Weights of a small mixture-of-experts language model, trained from scratch on English Wikipedia.
Size: 9 layers, width 384, vocabulary 51237, 122M parameters.
Experts: 64 experts in each of 8 layers, 64 GeGLU neurons an expert, 6 picks a token, a sigmoid router.
Training: a variant of Adam for the experts, 740M tokens, 2739 steps.
Below are experts of layer 4 (counted from 0) of a mixture-of-experts language model. Rows are named router (the router's row for the expert), gate (a neuron's input weights, with its number), up (a neuron's input weights, with its number), down (a neuron's output weights, with its number) and show model dimensions 256-383. Each number is 200 + 20 x the weight over its row's rms, rounded and kept within 0 to 999.
Before each expert's rows: a language model's description of what the expert responds to. This comes from a sample of Wikipedia text that the model never trained on.

# expert 53
What it handles: Sentence and section ends. Final word with its period ending a paragraph, heading closers, and the blank line before a new section, such as English., Allmusic., ===.
router,225,185,213,178,212,226,196,192,221,212,211,206,159,232,185,196,195,219,233,220,227,151,195,218,176,214,178,205,199,202,230,228,185,207,205,204,195,206,206,192,191,209,157,214,190,219,199,195,190,217,197,211,214,254,247,214,197,210,190,194,179,198,197,224,183,153,185,203,225,192,202,196,215,244,220,175,190,190,204,191,185,210,194,225,212,184,205,216,211,209,206,218,201,190,166,203,170,179,196,214,201,220,170,216,205,224,189,208,179,190,219,204,232,196,181,219,184,147,211,234,208,206,225,198,232,200,211,186
gate0,170,180,233,156,142,204,165,195,211,178,185,192,225,229,193,205,190,176,188,208,223,191,195,209,197,214,242,216,169,204,194,206,229,178,209,182,188,187,204,204,223,195,202,215,190,212,228,231,195,209,183,205,198,199,214,183,193,182,242,189,187,196,223,218,186,172,180,213,211,205,213,179,185,201,166,200,190,201,179,164,209,218,193,190,215,204,176,182,255,196,155,205,179,165,199,213,217,176,177,176,206,222,225,216,191,180,178,196,199,212,194,214,154,255,169,190,201,218,194,213,163,186,219,226,206,207,188,193
up0,189,174,201,183,199,228,180,171,200,200,185,225,231,208,187,226,214,205,215,196,195,164,186,168,199,203,213,205,206,201,225,203,211,206,198,188,171,156,213,170,168,223,188,227,159,196,210,234,213,182,179,199,186,195,220,177,226,205,225,207,213,187,207,205,195,195,183,210,201,243,204,213,170,220,204,249,181,214,197,169,200,183,178,186,186,196,177,201,240,228,184,228,165,169,161,224,236,165,181,217,187,206,211,211,222,207,207,221,188,233,215,223,229,219,192,203,212,195,162,207,208,189,241,216,200,192,208,170
down0,231,193,145,187,225,209,213,182,239,187,244,209,169,168,214,212,201,208,241,177,215,211,152,181,187,171,185,220,213,209,184,196,206,187,218,201,236,198,178,192,165,205,165,186,215,206,189,170,185,225,221,193,233,208,203,229,169,204,201,226,200,192,220,177,206,200,213,180,218,203,175,203,190,175,194,214,209,203,210,215,206,162,178,188,185,177,183,227,209,192,178,203,227,236,193,204,205,255,206,216,205,210,180,198,208,223,206,177,184,196,195,188,234,204,192,199,200,195,209,196,182,196,176,188,195,193,177,193

# expert 20
What it handles: Numbers in tables. Numbers inside table cells and ranges, such as scores 2–1, counts, dates and decimals, often between pipe separators.
router,165,210,192,214,214,198,224,182,241,201,186,170,178,205,201,239,229,206,204,161,186,150,201,195,200,192,214,186,199,165,196,195,209,186,214,229,203,183,173,218,211,171,186,205,187,222,204,176,206,187,198,206,211,199,225,193,225,188,184,183,219,192,223,217,216,209,207,219,204,235,176,194,185,174,204,199,220,215,199,211,198,195,191,206,238,221,174,191,226,196,190,208,217,192,200,206,189,216,234,221,230,189,195,218,210,161,189,203,201,197,225,171,222,200,198,247,201,167,193,196,195,213,187,209,223,242,211,158
gate0,211,225,216,201,230,200,248,185,187,179,234,186,154,195,202,180,184,214,199,204,245,199,187,153,187,210,218,219,211,206,212,192,221,211,198,192,206,202,182,179,214,201,187,201,188,193,190,165,234,210,206,205,200,239,198,169,206,197,221,200,198,160,231,219,201,174,217,178,178,205,197,178,181,229,228,201,205,210,229,209,196,188,199,191,204,213,189,188,181,189,199,188,236,199,233,182,188,225,209,201,199,160,179,182,231,188,207,203,212,156,180,211,231,202,211,198,230,224,209,188,208,237,190,212,234,219,173,229
up0,212,206,175,212,204,209,237,213,212,183,195,180,157,189,211,157,211,212,192,178,234,188,195,184,197,185,202,165,204,188,221,204,222,227,209,174,186,215,162,175,186,188,196,216,184,186,213,197,212,185,209,226,210,225,209,185,212,181,211,210,211,176,231,208,174,185,229,200,192,216,227,175,160,245,186,183,215,215,220,180,183,198,213,158,191,189,177,186,169,183,186,224,220,196,241,169,209,214,181,208,202,181,190,191,209,203,225,179,191,183,187,204,191,220,176,196,219,242,216,184,208,205,214,202,191,210,156,197
down0,177,199,202,200,176,208,238,212,231,223,200,204,206,205,178,169,192,188,221,174,222,234,151,202,182,188,181,166,213,228,216,210,204,228,183,148,191,214,189,189,206,183,207,218,211,200,217,193,223,221,200,179,199,200,198,185,204,175,178,203,194,195,197,203,160,219,244,200,175,212,229,186,188,236,199,235,221,195,212,211,172,143,207,202,199,244,193,206,141,208,185,194,205,197,222,212,185,208,215,202,221,191,236,202,215,200,206,196,191,198,247,214,172,200,238,182,231,232,226,166,216,179,174,207,212,199,199,206

# expert 19
What it handles: Determiners and quantifier words. Function-like modifiers after the, a or as, such as known, such, most, this, other, same, often followed by of.
router,215,209,207,221,217,183,176,179,204,212,187,162,211,188,221,201,215,204,170,213,221,208,223,195,220,217,175,212,212,220,205,174,235,204,224,212,212,186,190,220,176,203,185,203,203,202,195,180,217,216,159,186,186,203,237,216,194,210,191,176,210,191,227,214,207,179,224,181,228,200,209,200,197,199,167,204,197,228,219,258,223,187,171,227,221,186,229,196,191,217,208,209,197,209,214,214,199,201,254,188,201,204,194,196,189,199,214,193,192,199,168,181,205,179,193,188,160,176,171,206,210,243,213,172,204,211,165,191
gate0,215,212,194,221,233,222,198,171,188,209,165,245,209,198,219,220,217,190,200,209,201,215,218,233,200,216,189,213,198,207,181,218,202,197,199,191,221,183,196,226,225,198,178,222,175,222,213,188,183,220,162,198,179,201,185,212,202,170,148,217,189,217,212,188,235,187,202,196,203,162,197,221,186,191,186,213,165,196,207,152,213,168,203,212,178,187,224,241,190,175,214,175,217,218,197,226,187,227,208,167,225,186,190,217,185,200,196,207,174,157,161,193,191,165,178,187,207,242,201,207,180,225,196,175,210,167,175,230
up0,198,206,220,225,225,231,214,176,197,216,157,184,214,162,195,216,229,190,214,204,196,237,207,177,193,210,185,202,195,209,156,191,196,221,219,192,213,189,189,200,215,233,179,210,191,200,216,176,231,240,190,182,171,196,197,204,201,151,171,209,187,195,212,207,236,190,193,179,206,176,205,217,189,203,212,212,196,229,206,195,194,187,186,198,169,194,230,215,172,217,236,182,208,217,199,225,186,228,195,146,216,203,180,201,196,183,187,185,194,188,159,209,182,178,201,162,222,238,186,221,194,222,187,199,187,186,185,218
down0,201,213,207,219,153,194,162,221,196,201,220,216,201,203,184,189,213,191,207,201,214,203,167,171,221,212,228,203,213,184,202,204,228,180,235,200,205,177,188,196,214,180,245,218,221,167,196,189,205,178,204,218,184,191,208,214,201,194,188,202,184,167,207,215,164,251,223,207,169,176,226,201,208,211,203,179,194,182,161,210,225,185,205,208,241,203,189,216,195,212,185,172,185,221,214,177,204,228,184,252,192,180,230,194,197,170,200,186,236,244,192,197,211,214,198,197,193,210,214,186,190,202,188,200,202,235,188,204

# expert 24
What it handles: Ordinals and sports results. Ordinals and competition words in sports and award text, such as first, second, third, won, Cup, debut.
router,224,233,210,179,177,179,178,180,202,201,196,192,186,225,208,202,191,172,209,201,236,205,209,188,195,247,207,193,201,198,218,185,246,175,217,213,175,197,155,177,183,212,184,236,210,181,195,191,184,198,195,206,227,177,177,188,185,196,173,188,174,195,242,222,179,198,189,178,190,224,171,220,240,198,205,210,213,200,147,200,236,206,187,182,203,190,171,202,221,207,153,197,212,193,178,188,226,209,216,185,194,207,218,189,200,207,216,181,167,192,219,179,220,220,194,234,191,185,197,178,193,196,251,192,212,199,166,193
gate0,223,199,154,190,182,246,179,193,195,200,211,205,198,260,190,193,240,199,199,211,240,209,192,190,177,232,194,213,200,203,214,188,231,188,215,148,173,201,155,187,192,189,183,205,187,167,182,170,163,182,210,178,201,172,215,163,232,190,220,229,157,163,221,225,213,172,194,202,147,209,159,197,230,211,221,195,199,218,213,232,182,222,220,212,197,171,162,213,216,163,186,206,208,187,219,194,190,208,202,173,198,229,207,153,194,175,191,202,204,216,219,214,195,223,198,168,224,198,185,159,209,207,226,192,222,198,203,211
up0,191,212,193,198,183,151,184,194,166,197,223,180,225,233,191,190,235,153,234,220,180,192,187,197,213,192,191,229,214,185,188,235,212,210,201,220,200,190,218,225,171,192,181,164,228,220,230,195,194,171,186,201,197,188,213,206,177,162,183,224,199,183,194,175,211,184,223,224,206,192,208,201,174,213,229,188,191,221,197,160,222,212,220,220,233,194,225,239,199,219,175,202,182,217,159,193,204,197,198,174,235,232,209,192,227,218,180,173,239,227,202,221,186,175,194,208,188,183,166,177,209,184,194,233,182,189,217,228
down0,226,203,191,199,186,210,223,189,185,205,190,217,176,206,206,207,161,228,206,209,243,153,186,187,196,203,188,186,198,181,203,177,212,182,188,200,201,232,145,179,220,214,219,218,221,184,175,202,218,219,187,201,220,199,203,234,205,218,173,177,208,236,260,193,175,222,196,182,182,219,184,198,212,174,175,189,199,236,202,225,238,213,202,183,214,168,192,164,220,213,203,190,194,174,204,192,193,200,195,208,199,202,166,195,173,177,212,178,197,204,205,210,184,190,231,188,158,239,211,206,209,190,213,195,212,217,201,180

# expert 39
What it handles: Main clause verbs. Past and perfect verbs following a subject in narrative prose, such as became, played, served, has, had, died, debuted.
router,200,191,211,179,204,197,222,173,226,208,191,189,205,176,192,203,191,188,173,190,212,163,229,204,221,223,204,219,212,171,238,209,208,172,188,183,194,212,218,213,194,219,224,179,184,190,222,176,189,166,217,219,179,208,187,230,163,213,186,180,222,184,178,178,199,208,235,224,220,195,186,178,243,234,194,169,200,228,218,184,210,228,191,194,215,165,198,181,208,169,189,200,238,190,214,191,192,242,240,195,209,237,206,208,210,204,187,204,185,221,233,218,199,173,167,186,177,203,180,210,186,199,184,181,221,182,223,197
gate0,219,219,179,180,188,185,233,180,194,218,164,139,190,188,221,212,202,203,214,181,169,178,203,199,196,190,191,207,193,197,186,215,183,203,207,199,198,197,192,211,173,224,185,183,203,182,235,171,217,195,224,219,179,175,191,194,182,192,161,171,177,187,167,184,174,185,192,233,199,191,197,172,219,218,207,184,194,240,191,203,209,258,182,190,199,138,198,197,199,142,155,203,211,207,211,229,184,190,182,177,233,198,187,208,193,178,144,197,176,235,226,197,209,200,174,179,218,172,186,244,219,169,194,197,180,197,237,190
up0,203,187,184,192,225,190,196,183,196,200,158,192,207,218,210,206,195,190,221,205,183,177,165,191,236,183,177,219,204,216,192,171,169,231,192,225,221,203,174,212,219,204,192,198,199,235,202,188,193,168,186,174,219,197,206,188,236,205,195,214,187,190,182,182,182,182,209,205,205,176,199,172,236,190,220,169,149,222,180,219,152,223,203,183,199,218,220,207,193,195,201,219,203,210,201,205,198,177,188,205,155,186,214,202,190,202,182,209,209,213,194,191,176,221,224,169,192,175,209,211,209,191,244,201,199,183,219,178
down0,190,182,178,195,193,193,211,183,201,196,222,188,208,188,165,214,207,217,237,212,193,216,184,165,207,186,249,181,166,168,191,198,183,179,205,207,197,212,208,201,200,193,221,146,179,187,209,199,206,232,180,206,174,164,176,193,206,162,190,169,182,182,152,203,198,199,193,213,200,196,194,209,185,221,184,185,209,198,189,202,223,185,174,172,212,173,202,172,174,198,197,193,192,223,233,196,208,216,214,227,194,201,196,195,183,185,194,198,194,188,209,223,202,201,160,211,204,197,205,223,185,188,174,220,173,173,221,195

# expert 31
What it handles: Commas after words. Commas attached to word endings, often after introductory phrases like "According to sources," or "In the brain,", also "s," and "ing,".
router,188,206,221,180,226,199,195,198,245,225,181,178,179,219,234,184,173,176,187,180,194,173,169,185,211,198,147,222,221,216,183,191,221,176,195,213,194,191,181,226,216,203,193,195,210,166,170,209,174,209,185,225,195,232,240,212,219,178,180,223,171,218,217,219,206,204,201,203,208,219,236,194,227,193,223,192,190,229,171,180,181,193,179,213,197,168,221,181,197,192,211,210,201,189,236,208,181,200,248,171,216,187,193,217,194,203,174,224,163,202,199,212,212,222,163,191,221,220,201,193,237,190,207,154,204,210,211,196
gate0,202,184,213,188,184,199,219,208,223,196,227,221,163,220,199,216,212,184,199,165,239,210,189,203,208,209,172,207,184,247,203,217,207,232,197,205,218,211,206,201,202,190,219,208,205,189,172,192,219,204,219,213,178,232,197,178,220,174,247,202,229,213,167,206,207,181,192,185,188,183,206,216,185,168,179,213,194,191,239,192,190,221,214,225,162,175,186,208,192,177,205,217,193,191,207,209,227,209,189,177,207,185,224,177,195,159,216,221,198,175,157,193,141,217,194,183,201,191,195,206,203,207,168,237,228,181,192,188
up0,179,238,169,212,216,203,154,175,165,167,217,151,217,174,200,177,205,235,194,237,186,175,210,216,191,231,232,187,196,178,208,179,214,193,194,194,180,189,204,191,212,200,161,183,176,215,234,178,196,206,222,184,238,186,191,189,186,202,157,185,194,187,236,197,180,217,202,199,199,213,198,183,210,215,222,187,216,185,186,182,211,188,203,188,193,249,179,200,196,206,224,176,206,235,161,189,218,201,180,232,179,200,186,205,237,185,169,171,208,218,202,199,221,158,218,220,209,189,183,201,210,203,223,195,205,234,182,168
down0,183,190,192,191,194,186,197,213,220,188,200,199,210,187,202,213,198,211,225,199,200,186,260,195,209,191,216,211,222,224,227,203,208,189,202,194,171,213,252,197,170,172,208,217,219,201,201,194,218,227,190,232,190,211,197,172,203,170,188,170,207,195,194,231,187,137,216,216,182,180,155,195,183,204,245,200,199,186,202,185,187,217,180,190,220,212,198,183,198,200,221,202,201,217,201,173,229,195,159,221,188,213,211,204,182,186,251,193,203,203,213,193,185,200,171,234,168,169,164,236,206,214,221,212,242,178,202,221

# expert 48
What it handles: Main verbs and participles. Past participles and main verbs after a subject or auxiliary, such as had, made, used, played, hosted, portrayed.
router,238,188,215,200,215,221,213,180,231,223,219,181,172,203,195,174,214,198,175,189,214,168,228,203,168,195,216,213,210,145,219,198,229,162,193,191,195,210,220,220,196,223,203,182,177,177,204,176,197,206,175,214,163,198,178,201,170,218,166,198,221,198,217,183,215,217,208,213,228,214,202,146,236,197,199,205,207,219,185,198,253,204,190,182,213,194,215,195,224,160,216,174,208,187,234,211,211,232,247,234,209,280,204,214,204,221,201,192,198,216,254,206,205,160,182,201,172,165,199,203,189,158,178,171,200,209,213,188
gate0,190,191,165,154,206,213,188,206,217,197,226,212,200,224,203,212,164,156,209,206,175,209,225,180,173,205,201,192,185,190,197,212,169,215,204,197,178,222,211,174,167,223,198,222,189,209,186,203,191,206,183,227,203,198,239,198,167,190,235,206,174,187,205,202,186,180,240,189,202,199,200,186,166,220,187,219,194,216,204,197,193,178,181,199,256,210,241,184,222,221,208,213,220,201,195,166,202,210,171,199,205,205,209,234,207,204,216,205,201,185,216,198,234,192,216,219,181,206,180,173,253,249,214,172,192,221,144,200
up0,206,201,155,201,183,213,203,220,168,211,218,200,206,198,209,200,203,166,201,214,163,212,191,211,175,227,201,188,196,203,166,213,193,183,217,235,223,205,193,176,169,207,200,192,199,201,167,188,201,214,194,215,223,191,229,202,162,203,196,218,190,216,183,177,215,173,216,164,206,199,216,212,214,243,201,233,218,227,185,192,226,244,190,185,215,174,226,210,200,228,198,191,189,206,216,195,199,190,166,210,210,213,231,179,196,227,176,182,168,161,212,185,196,213,197,201,224,198,215,170,215,255,199,187,201,214,179,189
down0,183,210,209,188,207,204,219,187,212,197,240,186,202,184,204,221,195,192,204,203,242,188,227,198,191,187,222,182,236,161,160,209,188,212,218,163,199,188,208,207,214,213,186,177,174,173,197,184,182,209,194,225,185,188,167,208,205,185,173,198,202,178,181,191,193,200,190,213,178,208,181,148,169,168,177,237,200,182,202,171,232,184,225,200,217,203,221,158,200,198,196,239,206,185,211,166,189,195,206,192,235,240,248,181,204,180,187,223,201,186,210,225,169,200,172,185,182,200,203,225,214,223,180,206,178,177,204,204

# expert 47
What it handles: Name parts, acronyms, "of". Capital letters and regnal numerals after names, acronym pieces, and "of" in titles, such as Constantine I, Division C, Temple of.
router,190,185,226,172,224,179,186,200,220,203,165,203,183,223,213,210,190,211,172,203,211,156,236,200,215,241,202,188,212,193,223,219,220,169,180,224,205,190,207,204,213,217,194,203,193,235,188,207,217,174,185,196,213,208,190,213,172,173,208,196,191,193,218,196,198,230,203,233,206,212,174,186,215,199,212,196,175,186,211,188,199,215,201,218,199,224,233,157,211,180,203,248,226,149,154,208,189,192,196,214,203,228,187,224,216,184,208,195,174,172,181,173,218,225,213,220,192,214,206,194,190,197,255,208,213,238,181,205
gate0,178,164,177,186,198,219,194,175,185,181,242,200,207,219,229,200,202,220,193,175,189,197,212,218,205,211,182,161,210,215,197,210,187,237,163,205,209,168,197,161,222,174,206,227,195,207,218,182,201,187,221,164,199,233,201,187,209,208,208,202,211,219,169,236,185,214,217,219,231,185,211,211,163,214,189,205,206,189,225,205,179,213,206,206,200,194,209,195,169,191,209,204,203,205,184,224,174,212,183,191,177,210,228,214,181,219,215,259,191,189,242,189,183,211,192,174,161,195,204,182,195,197,202,172,174,190,198,213
up0,202,207,157,200,183,184,231,199,205,194,210,210,186,204,199,185,195,196,201,214,148,203,202,170,165,220,215,194,211,170,223,205,213,188,218,155,150,154,192,189,223,176,221,195,223,242,207,186,163,189,238,206,187,186,171,216,194,158,212,173,191,184,226,187,223,213,172,200,177,200,205,196,171,200,197,200,221,185,211,247,197,194,190,179,175,219,193,199,193,174,204,196,209,182,194,162,178,208,186,186,226,219,193,214,177,210,195,168,169,203,197,178,204,231,223,213,231,198,267,218,208,189,175,200,197,218,182,187
down0,209,197,219,196,211,185,184,218,225,228,193,183,246,210,217,218,192,193,185,223,223,174,183,167,215,193,189,172,187,199,192,224,209,176,204,154,195,213,226,192,225,235,189,211,234,200,230,207,208,181,173,223,186,171,184,190,169,179,218,187,199,230,198,222,154,210,200,219,198,184,207,220,197,171,203,223,179,190,194,192,167,183,244,182,180,206,179,197,209,171,184,206,201,204,184,208,182,221,186,189,194,203,200,215,204,186,204,238,184,204,207,186,172,211,180,181,196,219,197,217,176,197,147,200,170,171,215,188

# expert 49
What it handles: Digits in numbers. Digit pieces inside numbers in tables, scores, coordinates and ISBNs, such as 3 in "6–7(3–7)" or 81.
router,207,205,210,207,215,208,169,206,241,212,176,208,210,211,211,217,202,175,176,187,204,199,210,215,226,197,161,166,226,207,205,213,212,166,225,212,209,192,207,202,192,174,176,197,193,204,186,170,218,193,185,214,194,172,180,183,198,210,197,199,194,210,172,218,202,228,199,177,193,213,204,188,199,213,192,222,192,187,229,195,221,179,206,215,225,218,192,217,183,220,200,239,227,184,195,209,204,247,215,177,223,235,203,216,213,200,190,212,173,215,183,165,226,211,180,206,189,191,213,204,194,189,213,186,193,247,193,207
gate0,175,177,171,187,189,205,175,188,208,191,175,203,209,210,194,202,189,197,211,194,180,202,228,168,205,185,233,202,221,201,206,200,225,231,200,182,208,166,244,201,234,167,170,221,212,229,227,202,207,190,240,187,224,213,181,189,215,191,234,200,235,184,197,245,209,199,177,217,209,249,159,201,216,167,196,203,217,177,227,198,219,231,217,215,171,183,203,177,217,169,190,220,198,235,214,194,251,223,205,210,176,236,170,192,223,182,207,203,198,206,214,185,195,242,230,175,173,176,155,206,196,205,207,204,181,190,190,203
up0,198,208,242,216,234,200,215,209,184,200,232,171,191,185,233,196,191,216,163,170,208,161,195,218,194,223,203,186,173,161,197,204,199,199,192,188,186,208,159,194,218,188,217,186,163,196,196,202,201,197,195,188,179,191,249,225,202,200,178,184,162,199,221,177,210,181,216,188,218,184,223,182,210,210,205,180,167,185,179,224,193,181,160,206,228,211,214,224,228,177,215,200,187,180,197,188,150,200,207,194,238,173,228,248,196,223,196,199,205,202,191,205,205,202,204,230,160,205,230,184,208,201,177,181,227,200,216,222
down0,189,215,191,219,188,207,193,183,186,204,192,186,193,184,185,218,189,228,214,242,247,214,220,196,203,189,199,191,228,203,203,240,202,173,193,191,178,241,218,228,209,146,204,184,221,195,235,188,204,205,178,191,191,212,171,249,176,198,211,209,206,222,199,194,211,218,200,221,205,200,194,193,226,156,214,206,209,201,233,196,181,194,196,204,248,219,213,206,203,250,213,204,191,216,219,184,233,200,190,179,207,232,221,188,241,196,185,216,234,157,226,211,221,183,172,227,180,204,195,207,197,200,222,231,177,218,225,194

# expert 35
What it handles: Line breaks and headings. Line breaks ending list items and table rows, and the == or === marks closing section headings, such as "==H==".
router,190,185,197,206,204,213,192,193,185,183,199,202,168,213,205,177,174,172,188,198,228,137,206,236,203,225,206,213,188,176,225,190,190,213,194,218,214,212,201,203,199,205,192,231,164,204,175,187,201,218,209,196,222,218,196,182,178,212,198,146,153,233,194,203,201,179,154,212,197,178,212,193,206,237,195,192,202,204,217,189,217,203,174,223,206,206,196,220,208,225,197,231,194,210,167,209,217,203,196,205,206,225,205,222,167,190,211,208,195,179,206,217,208,195,159,200,184,211,212,183,216,207,218,181,199,209,194,174
gate0,155,249,175,183,204,193,198,235,197,207,145,218,184,225,201,224,217,174,199,224,204,199,189,223,210,208,166,228,197,188,212,209,190,214,185,211,194,171,215,218,191,187,211,154,222,212,159,178,206,147,223,172,211,219,186,173,194,236,200,205,223,219,146,243,194,179,210,226,199,188,173,199,205,221,207,231,211,194,198,186,208,200,224,179,190,202,214,193,196,181,181,193,182,182,199,123,205,227,207,195,211,222,205,204,214,212,208,211,155,203,154,219,182,194,164,187,214,229,190,181,189,224,197,207,177,188,191,204
up0,160,202,181,212,219,176,172,222,197,190,179,236,183,217,211,211,198,178,212,206,213,187,182,231,162,207,167,252,175,202,223,225,202,203,208,199,213,172,187,236,208,208,184,159,182,220,198,201,203,185,194,157,202,216,175,200,213,213,210,215,154,204,162,223,184,183,186,203,204,162,181,213,204,247,203,206,178,185,210,181,202,198,229,195,186,208,198,199,201,193,170,174,177,202,177,139,202,190,185,204,226,184,208,213,177,174,203,199,193,198,195,209,226,206,168,180,195,204,190,205,199,194,200,229,178,212,212,174
down0,189,198,196,234,226,207,197,223,176,214,174,226,195,161,199,186,169,212,185,173,175,225,188,217,197,174,201,195,216,187,213,194,194,210,191,181,218,218,228,196,169,216,238,204,203,154,184,170,168,233,232,207,211,231,221,205,179,189,199,200,186,198,191,233,211,233,193,210,192,173,183,179,189,196,183,194,176,171,231,205,213,217,203,182,207,159,189,180,168,217,193,172,181,188,178,254,192,212,212,220,191,211,190,181,165,253,196,213,207,160,180,233,212,188,183,196,222,190,162,200,213,206,205,198,177,237,198,154

# expert 16
What it handles: Numbers and list values. Digits and decimal pieces inside figures in tables and infobox fields, such as 802,988 or .7 million, plus closing place names like Wales, England.
router,195,212,202,204,195,209,193,208,238,221,162,190,164,201,203,210,195,196,223,197,186,160,191,214,228,198,217,182,205,207,196,223,230,173,224,228,197,197,202,212,197,172,194,209,181,202,183,201,199,197,185,181,184,235,195,218,162,190,168,187,210,216,231,196,188,211,200,223,220,247,199,187,221,238,204,182,214,237,191,172,211,207,175,209,222,196,230,176,203,198,170,238,206,198,193,194,179,205,245,230,212,251,206,207,220,210,198,194,199,205,193,167,192,191,181,201,228,150,200,163,208,208,233,168,195,178,182,161
gate0,205,173,228,207,215,226,201,196,159,201,208,189,188,201,199,202,225,159,208,199,211,227,203,196,200,181,198,230,227,188,206,212,169,205,175,177,182,201,194,172,186,223,182,198,223,211,182,214,170,202,218,196,218,255,175,193,209,208,233,194,179,210,166,212,217,224,155,199,226,186,182,187,202,223,186,202,202,182,220,207,207,188,169,206,193,183,231,186,199,219,177,211,213,195,187,247,200,196,199,181,211,232,149,205,216,213,196,206,216,179,207,181,208,185,202,192,222,180,185,216,234,203,217,224,234,241,171,169
up0,212,177,225,218,190,184,199,204,175,170,215,199,160,226,204,201,209,181,216,205,223,208,197,201,179,204,220,197,232,212,177,195,187,194,192,196,190,231,197,169,194,197,178,192,249,209,229,188,197,187,213,201,193,238,166,214,232,204,229,199,186,195,204,168,186,208,204,190,217,203,193,169,218,235,197,190,192,212,220,187,197,221,182,178,150,225,206,188,177,199,200,220,220,220,194,240,206,167,224,191,216,237,177,213,209,217,181,194,195,201,221,197,181,208,168,210,214,219,173,204,176,186,208,176,213,220,216,166
down0,215,206,197,226,238,233,196,169,188,196,173,179,190,184,187,178,202,198,196,185,183,184,168,199,193,222,213,185,240,179,240,205,225,220,196,190,168,194,169,213,198,177,207,185,170,192,210,208,188,217,177,195,186,205,221,193,192,186,181,206,180,209,205,165,211,187,198,168,202,219,196,207,210,190,197,216,188,218,166,199,169,207,183,202,216,214,183,207,192,211,242,201,213,206,201,202,164,184,209,193,183,207,241,203,198,189,163,210,218,217,240,191,175,162,183,184,206,204,195,185,178,186,200,232,186,215,214,144

# expert 62
What it handles: Line breaks and relatives. Line breaks, mostly ending headings or list items like taxonomy lists, and relative pronouns such as which, whom, where, who.
router,168,192,193,182,218,215,213,189,203,170,225,170,210,232,178,208,194,216,199,157,214,173,218,200,212,225,223,180,210,216,216,201,177,186,219,213,184,202,213,191,195,233,181,200,185,196,162,213,203,217,184,209,183,240,199,186,187,236,229,176,184,194,204,214,198,202,191,209,225,175,239,211,231,193,218,198,212,228,184,220,215,193,188,206,191,181,176,189,216,210,208,227,182,203,188,188,194,199,179,231,200,213,194,189,181,204,223,222,182,220,202,193,236,230,185,239,185,197,180,196,191,213,193,183,212,190,168,178
gate0,163,200,178,213,215,233,170,187,206,173,223,217,212,156,186,221,192,171,189,187,190,185,169,186,198,223,193,227,199,241,201,184,192,217,201,233,232,192,214,224,181,212,172,191,200,217,204,189,162,200,198,200,159,219,185,206,225,183,214,190,218,213,180,173,216,213,177,160,197,204,211,209,215,205,221,207,250,196,160,202,209,192,183,198,205,211,211,220,200,206,171,214,155,212,199,171,203,196,184,214,213,198,190,178,200,194,208,185,186,203,201,205,203,207,230,196,206,197,171,201,225,186,187,223,165,176,213,216
up0,208,202,190,154,204,198,188,213,209,199,208,189,207,192,205,168,178,191,183,198,211,176,207,164,187,239,215,171,175,175,207,212,208,216,206,175,200,186,198,183,230,200,224,213,214,171,204,241,186,223,150,257,221,196,227,210,179,221,199,192,178,215,179,195,190,265,188,212,201,198,176,191,251,192,198,210,204,224,156,161,198,227,207,208,186,197,211,245,171,187,229,174,200,209,183,219,219,194,218,217,208,175,196,229,212,194,208,175,184,172,168,185,213,216,171,187,178,177,197,218,197,245,197,192,180,198,180,214
down0,174,191,222,212,218,198,214,207,207,203,202,227,167,209,195,174,227,217,196,162,195,178,195,170,194,185,220,197,205,226,196,199,186,206,212,227,174,185,202,229,175,229,147,159,205,196,185,205,204,188,242,195,191,189,182,209,214,179,195,196,236,182,204,212,188,176,193,187,229,182,179,171,202,228,197,211,183,173,189,216,185,192,221,189,180,155,202,185,203,209,193,217,181,164,217,190,176,183,202,174,184,201,215,172,189,190,193,202,190,195,225,211,195,198,203,203,219,192,213,207,193,171,213,184,196,194,218,195

# expert 26
What it handles: Commas ending words. Commas, usually fused to a preceding word piece (s, ),, er,) in lists and clauses, plus digit groups and coordinate pieces like 26″N.
router,221,178,210,205,233,213,201,187,236,187,181,196,213,215,224,215,168,196,195,199,222,192,204,200,188,196,170,182,201,206,182,207,196,167,183,202,200,181,180,201,217,193,198,226,189,192,199,212,180,222,202,222,193,219,241,190,183,172,229,207,176,232,193,198,185,218,195,189,193,202,193,178,200,197,214,179,187,198,182,227,190,178,191,205,220,196,231,195,233,226,211,227,242,209,245,194,190,208,204,166,218,224,187,215,179,232,224,190,194,218,227,203,238,225,189,182,192,185,206,188,203,182,227,190,237,226,191,227
gate0,203,189,198,211,225,207,193,196,235,195,225,180,213,162,174,198,191,184,233,177,182,205,196,190,207,214,187,222,214,215,191,217,191,238,227,179,211,180,247,151,224,186,220,187,209,202,256,196,229,154,185,215,210,214,230,200,222,188,181,199,240,194,185,173,205,193,212,201,214,213,182,191,208,215,211,199,191,192,177,180,170,139,207,214,206,204,180,208,223,207,180,204,208,229,197,199,173,146,189,206,236,207,221,222,210,180,183,211,203,232,219,207,202,179,200,201,192,210,148,195,172,170,186,218,178,174,209,192
up0,181,174,173,198,224,253,208,209,217,184,195,188,196,189,195,186,186,206,179,188,179,193,188,225,195,225,176,190,218,180,215,195,189,197,196,191,203,191,216,183,204,192,191,196,208,236,220,219,221,204,177,198,202,221,211,192,196,208,215,187,214,181,190,156,196,239,189,227,185,205,206,219,225,215,174,200,187,170,184,242,175,216,188,189,216,231,193,212,210,209,227,184,193,189,177,193,169,207,192,198,206,188,185,218,186,239,220,176,220,206,200,209,187,180,177,211,203,237,162,200,216,214,225,200,235,191,195,175
down0,227,200,228,189,200,211,208,184,216,217,217,211,194,227,165,206,227,191,215,215,212,176,178,195,227,197,230,182,174,217,188,215,190,214,179,208,185,218,216,150,175,219,210,184,184,172,217,166,211,189,186,210,236,206,214,208,185,177,195,194,200,222,173,200,219,202,215,234,225,213,153,207,202,233,192,215,205,215,235,195,198,211,189,189,202,187,198,194,214,248,232,207,143,201,218,201,193,173,204,212,210,238,197,219,195,195,164,201,190,233,191,229,188,155,176,223,217,207,214,178,172,192,208,183,210,214,155,158